Weights of a small mixture-of-experts language model, trained from scratch on English Wikipedia: a sigmoid router, a shared expert of 64 neurons.
Below are experts of layer 2 (counted from 0) of a mixture-of-experts language model. Rows are named router (the router's row for the expert), gate (a neuron's input weights, with its number), up (a neuron's input weights, with its number) and show model dimensions 0-127. Each number is 128 + 32 x the weight over its row's rms, rounded and kept within 0 to 255.
Before each expert's rows: a language model's description of what the expert responds to. This comes from a sample of Wikipedia text that the model never trained on.

# expert 51
It responds to: Word-final plural suffix pieces such as s, ers, ons, ts, ies attached to a noun stem, e.g. leg-s, skir-ts, Compet-itors.
router [109 170 109  82 141  60 148  90 160  91  80 124 139 119  85 152 104 134 146 113 156 129  98 131 155  97 150 108  80 117 137 141 137 105 159 163 112 122 144 162 173 139  91 164 154 130 141 208 105 108 167 136  92 103 125 146  79 177 100 103 126 120  44 142 185 154  63 134  94 151 110  58 137 131 129 172 131 109  68 148 139 120 121 108 131 164 130  84 193 100 115 151 164 183  43 125 138 145 123  99 113 100 174 142  81 110 127  85  80  67 133 151 143 103  80  99 154 181 138 127  92 106  89 131 128 131 121 141]
gate0 [129 130  94  86 112  86 125 144 102 106 114 116 175  91 155 115 158 109 170 127 110 129 113 120 137 120 158 117 141 115 135 130 132 120 127 124 152 112 151 119 137 121 158 152 215 156  22  98 122  97 160 159 122 137 114 120 103 128 115  92 133  98  64 137 143 141 137 127 137 127 143  85 111 164  94 111 166 132  83 168 105 111 121 145 154 168 167  97 168 120 161 138 149  87  75 129  99 107 120  53  83 119 163 158 114 125 162  87 226 187 100 111 110  24 130  96 159 210 132 123 131 129  88 112  76 161 142  84]
up0 [162  88 115  55 123 113  89 129 105 179 130 119 136 139 134 118 166  44 193 126  80 100  96  87 123 174 138 148  71 103  94 100 157 113 131  80 171 115 117 134 164 153 117 170 127  73  57 161 144 122 121 151  99  94 148 114 132 113 136 189  92 127 116 165  58 104 149 115  92 170  94 169 126 113 174 149 159 162 105 145 191 104 151 113 143 128 123 144 144 121 142 105 126  99 140 164 134 109 130 144 114 178 130 134  66  68  47 143 150 166  87 135  90 106 132 132 112  70 121 138 175 105  82 150 144 106 131  87]
gate1 [ 94 155  88 124 151  93 155  71 172 109 121 131 166 152 142 175 122 108 109 161 108 128 169 136 126 173  89 109 137 125 152 117 104 114 124 121 161 116 168  88 142 153 102 122 117 158 146 129  99 189 110  74  92 127  85 136 134 156  69 157 131 105  74 133 124  38 133 148 111 172  73 112 136 128 105 139  25 118 116 138 133 117 142  49 107 124 160 163 150 208 110 119 181 196 105 142 126 121 135  87 120 119 149 156 141 150 129 183 123 151 114 112 142 102 107 154 106 179 109 121  48 134 113 148  70 175  85 151]
up1 [165  76 130 102  94 183 133 192  99 126 135 144 111 118 189 146 117 133 154 140 143  61 110 123 113 130 179 148 115 119  51 107 136 101  72 142  89 151  90 142 121 104 118 120 112 134 123 186 149  90 115 187 137  76 174 120 123 129 187 132 149 154 184  80 130 167 106  92 123 137 114 101 155 145 132 120 202  92 151 127 100 116 145 161 115 117  96 118  62 108 154 192 144  86 146 107 145 182  49 152 117 153 166  80  98 127  96 110 164 138 138 181 107 122 166 135 171 134  92 139 200 107 119 126 128 145 173 105]
gate2 [139 195 150  85 118 124 134 125 131 166 104 102 131 152 121 156 148 177 186 106 117 121  93 121 113  95  81  77 116 153 119 110 188  89 175 139 160 153 100 138 151 105 121 119  85 125 161 138 144 180  76 122 124 147 118  70 208 159  84 156 124 163 102 114 130 117 118 169  92  48 101 125  91 110  91 132  82  73 104 127 172 164 163 123 118 199 120 120 157  94  70 131 155 142  82 171 159 116  96 100  92 116 170 126 200 161 122 124 117 136 116 113 186 133  87  97 116 184 116 137 135 137  85 122  72 134 106 159]
up2 [100 115 111  96 153 117 175 187 124  82  87 125 154 140 141 118 100 159 129  64  89 128  84  96 200 103 141 142 171 173 194  92 166 105 121 165 122 162 169 144 198 170 180 128 138 179  85 117 127 174 119 103  60 103 116 121 147 138 139 137 128 141 152 115 134 142 100 135 158  75 136 122  66 116  96 216 124  99 121 102 162 139  76 105 151 156 145 101 148 130 145  72 161  93  64 111 107  46 131 100 144 124 172 122 135 160 107 140 132 159 107 107 125 133  82 111 122 121 111 115 122  86 161 128 117 147  83 176]
gate3 [151 127 136 146 152 141 100 126 186 113 128 111 159 102  94 117 120 139 152 118 151 125  86 133 152  84 108  96  79 195 159  70 117  83  96  84 153  94 160 138 199  65  89 135  93  70 129 132 157  95 168 105 174 150 128 136 122 116 160 167 138 175  79 119 120 120 122  69  90 148 156 116 106 143 131 140  63 149 163 133  44 109 128 149 116  77 124 118 152 102 107 127 160 112 141 152 175 105 100 127 174 195 147  86 105 100 144 175  96 142 147 183 157 121 164 141 141  84  33 122  98 128  91 151 128  92 143 128]
up3 [142 188 149 209 138 134  88 154 138 164 117 137 109  72 107 134 177 152 149 118 131 136 124 138 170  84 114 110 174 160  89 129 107 114 137 177 135 103  82  88 110 118  99 118  60  97 113 110 164 154 112 182 199 139 149  95 170 105 146 119 141 140 165 145 126 112 129  93 129 124 140 152 101  72 130 141 154 112  68  74 105  70 109 146 114 146 152  71 166  53  75 148 109 123 131 116 115 159  96 102 108  65  91 142 166  57 111 136 126  82 147 136  63 129 173 117 115 155 144 104 149 129  68  90 117  80 141 106]

# expert 54
It responds to: Plural endings and nouns for groups of beings like species, people, teams, other, plus taxon suffixes such as -os, -idae, -us.
router [ 93 182  74 130 170  89 117  83 145 156 134  95 130 140 143 102 129 156 154 142 174 131 155 135 177 104 175  90 138 101 132  89 137  68 147 133 136  85  61 131 176 147 111 115 136 199 144 102 101 111 142 155 148 174 138 141 130 159  98 127  91 103  82 195  93 117 184 146 166 150 149 140 165 172  90 133 152 147 144 128 127 136 119 119 102 146 134 102 144 101 115 121 146 214  40 120 146 102 109  83  67 109 125 121  94 140 136 157 100 110 112 109 155 179 134 194 120 158 121 162  45  79  99 120 156 113 126 177]
gate1 [128 145 132 123 134  93 126 133 149 130 166 105 178 137 139 153 186 190 192 142 137 102 129 148 162  99 124  97 133 147 144 121  89  70  73 124 131  52  75 136 168 128 111 121 149 193 144  79 135 114  72 175 170 105 164 180 109 191 116 169 108 119 127 150  97 133 133 103 148 108 154 144 182 123 176 126  86 227 151 121 139 142 105 119  99 155  99 121 125 146 104  76 124 187 134 158  84 127  58  83 136 119 145 166 151 115 136 102 169 151  77 113 143  77 116 126  57 116 135 121  77 121 117 139 105 124 104 156]
up1 [ 76 110 163 142 139 232 159  84 124 137 179 165 109 128 104 149 153 138  81 133 129 128 136 124 136 100 116 108  91 141 166  52 114 136 170 150 119 125 140 100 110  61 121 137 149 147 133 154  97 113  70 158 145  81 121  95 109 117 112 158 115 135 102 117 121 127 139  97 102 158 106 110 129 140 156 100 221  61 131 147  84  97 160 142 111  77  92 143  72 169 137 168 132  98 139  68 188 135 114 127 203 154 141 139 190 118 137 115  98 136 157 210 175 136 132 106 119 128 156 123 152 158 137 135 156 162 181 157]
gate2 [116 125 114 106 122 106 172 135 132  89 108 148 155 190 129 120 118 192  88 153 118 103  93 153 139 133 127  77 104 205 154 181 125 108  96  89  95 136 105 130 146 149 131 122 124  95 150 110 144 106 121 116 130 102  84 131  96  86  96 142 124 114 153 170  59 151 127 170  94  83 155 146 148 132 147 175 142 110 118  65 150 142 169  95 110 205 124 140 137 134  99  65 175 172  71  91 220 113 111 160 106 140  68 104 153 134  80 113 115 100 167 125 142 212 136  92 105 144 141 119  45 115 143 158 151 110 128 119]
up2 [127 181 151 128 144 146 133 148 150 110 150 151 142 146 106  95 130 174 106 128  98 179 116 115 142 101 125 112 149 206 144  64 103 142 164  94  83 139  98  96 176  96 111 198 113 206 112  71 123 146 130 116  86  47 159 141 102 190 110 163 107  55 144 163 113  91 149 138  92 119 142  99  82 107 108 162 109 121 126 140 153  76  66 131 124 150 136 116 158 112 128 118 153  83 132  70  88  63 141 112  83 186 101 144 140  76 101 179 146 103 113 158 135 144 145 120 104 116 140 132 109 160  94 159 130 159  98 184]
gate3 [132 113  73  98 179 133  98  92 100 138  96 129 103 163 148  96 194  99 160  82 115 145 130 133 194 122 123  75 127 116 199  76 131 154 161  80 180 129 108  97 118 117  88  94 159  96 148  75 109 124  63  81  99 133 151  82 138  85 101 114 127 124 129 127 140  90  79  72 199 120 118 129 138 130 125 141 206 114 113 110  95 111  60 138  99 158 117 130 137  85 122 161 173 179  82 139 150 139 115  95 169 100 172  85 150  88 108 118 116 141 125 116 105 175 157 130 152 105  96 161 136 152 133 126 162  90  60 104]
up3 [141 157  88 151 103 157 149 154 127 117  66 119 148  65 140 156 109 127 116 169 178 156 107 145  99 160 200 141 141 153 119 146 175 152 120 153 129 131 133 101  91 142 150 104  48  97 160 141 111 128 103 183 191 171  75  93 139 167 101 150 149 203  74  97 117 167 172 158 106 133 163 120 100  91 136 133  84 171 169 148  67 129 118  78 131  80 108  92 127 176 113 105 189 129 132 189 108  96 112 127 119 148 123 112 136 157 133 123 174 127 166 135  47 132 108 182 107 127 123 103  83  78 127 118  93 148 129 125]
gate4 [102 112  92 134 122 101 131  98  92 155 175 109 160 128  92 145  97 205 158  89 180  94  88 131 150 108 100  98 150  73 150 132 151 136 102 175 115 155 124 132  91 173 139 118 137 121 104 141 103  59 174 113  63 104  95 123 121 178 106  75 117 165 141 155 149 118 157 156 129 126 199 123 134 132  94  95 180 142 130 100 114 127  88 189 150 129 142 102 153  68 149 104  75  55 105 101 143 176 151 155 158 157 153 155 100 150 126 112 193 143 116 158 103 169 179  92 165 165 117 126 147 182  61 153 122 107 153 158]
up4 [173  87 173 134 121  89 193 175  96 137 101 139 113 105 104 104 137 128 152 138 132 169  96 177 101  96 152  70 106 114 135  63 146 113 194 190  73 178  94 129 100 114 171 156 131  89 128 101 164 131 135 199 156 126 136 153 151 106 135 121  75 125 123 120 157 132  97 106 203 107 130 107 105 157  85 141 184 110 132 136 121 147 133 158 163  86 129 150 140  79  89 149 123 165 119  87 135  79 162 113 139 149 144 165 146 116 111  91 101 124 157 152  97 139 142 204 132 172 138 129  74 111 216 165  74 118 108 114]

# expert 52
It responds to: Abstract-noun suffixes and nouns such as -ity, -ation, -ism, -ology, -ance, and system, history, law, development.
router [118 136 111 175 128  86 179 103 165 121 119  76 121 107 124  99 139 190 104  97 212 135  97 130 152 107 125  96 105 101 177 124 197 108 175 130  97 135 155  96 139 129  75 152 182 171 168 143 119 111 106 104 181 163 133 135  47 117 144 127  83 149  97 106 155 132 147 122 155 165 118 135 142 157 110 131 162 123 110 153 140  85 104 135  96 195 136  84 162 131  60 156 136 211 127 136  98  83 120  91  69 119 137 189  94 156 109 147 142 148  91 108 156 127 138 105 131 139  96 144  42 114 120  97 130  83 135 167]
gate2 [137  88  55 139 123  92 135 155 140 154 137  93 150 111  92 121 103 161 174  92 149 117  74 160  86 105 119 135 123 140 166 104 117  76  82 137  98 138 117  99 183 113  78 146 135 146 142 173  89  90 115 129 158 148 168  79  89 111 127 113  69 102  72 106 144 171  94 130 138 157  94 159 167  93 129 110 113  93 172 137 157  97 154 112 150 183  84 113 191 103  87 137 108 165 149  70  93  91 127 126 122 120 142  83  99 154 118 172 121 154 157 138 113 120 157  58  37 122  66 133 131  99  95 148 127  79  79 153]
up2 [ 98 161 124 162  94 161  88  84 140 120 154 110 134 129 147 102  83 126 150  79  96 124  95 222 128  84 116 115 165  64 215  83 130 158 127 120  92  80 123 130 216 143 157 143 152 172 165 164 135 116  72 171 144  84 168 113  78 106 129 110 132 135 122  83 112 130 152 144 167 115 122 156 152 133  96 151 160 160 172 138 207 107 105 120 139 156 105 118 134 102 144 162 140 124 119 109 103 146 145  68 129  79 103 108 127 156 131 162 149 157 197 148 166  56 110 105  82 131 110  90 109 167 139 139 130 128  94 142]
gate3 [120 121 162  95 101 163 125 111 154 177 110 107 114 107 130 116 171  58 178 180 107 147 159 147 134 116 115 131 135 186 180 113 128 117 111 109 151  95  47 147 152  74 184 122 113  82 180 132 121 116  68  81 147  90 121 116 176 142 139 129 120 164 114  87 141 101  73 114 134  93 130 143 140 199 156 180 117 109  86 138 128 144 112 122 142 116 109 168 125 130  63 156 136 124 139 118  98  77 102 178 172 179 191  70 157 133  59 145 167  77 120 104 162 111 168 154 159 106 120 131 134  72 140 136 143 146  88 163]
up3 [158 160  70 176 106 160 101 106 117 100 127 110 108  66  97 144  90 144  81 118 180  94  55 139 119 112 147 143 154  95 129 110 110  90  76 159 128 169 113 138 142 144 149 137 110 164 127  86  92 100 144 107 165 127 125 131 178 196 143 127 143  43 182 173 127 150 125 144 140 151 125 144  71  90 120  84  78 138 110 129  96  86 146  87 109 118 124 196 112  88  94  98 167 153 127 112 174 147 180 114 158 167  70  90 160 143 159 107  95 145 134 188 126  81 129 142  99 173 131  98 159 171 156 139  78 102 159 132]
gate4 [ 75 145 138 118  61 132 143 123 163  99 149 102 127  91 144 136 131 127 147  76 142 190  59 142 141 108 154 111 158 140 171 115 174 154 125 148  86 100 123 111  86 123  92  64 107  79 138 115 130 133 116 134 150 121  85 158 182 138  89 162  58 122  80 155 190  99 119 189  81 181 136 162 138  96  88  91 136  87  89 148 138 120  75 134  88 119 106 137 112  44 108 133 192 188 145 166 130 135 114 142 136 170 118 120 140 210  94 126 118 138 186 125 103 112 174 126  95 137 137  88 110 169 141 122 100 127 120 142]
up4 [ 67 142 129 170  90 167 114 146 113  74 146 170 134  99 168 104 147 184 110 103 180 163 147 144 154 140 126  69 124  79 198  86 151 141 195  97 109 139 133  98 101 109  90 144 136 107 120 100 151 186 114 126 185  79 114 151  87 121  85 135 130 128 167 161 213 143 122 146 134 138  97 100 124 127 139 100 182 111  87 101 114 126 102 109 164 161 120  88 175  89  85 163 137 176 131 123 144 144 125  95 160 109 169 161 190 181  88  83 125 138 159 127 142 142 165 144 128 161 121 125  36 105 125 177 127 120 116 127]
gate5 [156  93 111 171 133 108 135 127  92 150 118  69 147 133 129 138 112 151  59  99 153 113  98 172 120 127 158 116  95 104 153 146 177 136 113  65  73  95 108 127 118 120 126 109 187 188 117 162 140 134 162 152 161 111 157 124 141 126 150 148 146 111  95 151 144 163 145 152 169 192  45 104 121 105 158 111  54 124 132  81 174 123 184 155 184 103 137 124  77 114 139 161  93 164 119 116 108 125 172 130 129 116 169  74 159  25  99 182 104  91 141 150  86 114 143 138 153 172  69 113 126 136 119 159 123 135 128  74]
up5 [110 210 144 122 198 106 113 140  88 131 166 159  32 170 151 124 109  94 120 115 107 149 127 100  91 140 155 100 127 132 173 104 112  79 140 135 144  99 130 158 144 117 115 131 112 141 100  57 126 139 189 118  89 124 157 123  82 129 133  82 120  92 196 134 107  80 108 115 101 102 167 109 129 117 164 131 144  88  75 124 113 175 114 116 132 104 124 126 165 110 150 122 130 126 191 179 114 139 103  59 127 123 163 129  47 173 160 147 133 165  85 131 107 199 118 160  92 148 193 102 152 165 159 147  75 124 144 142]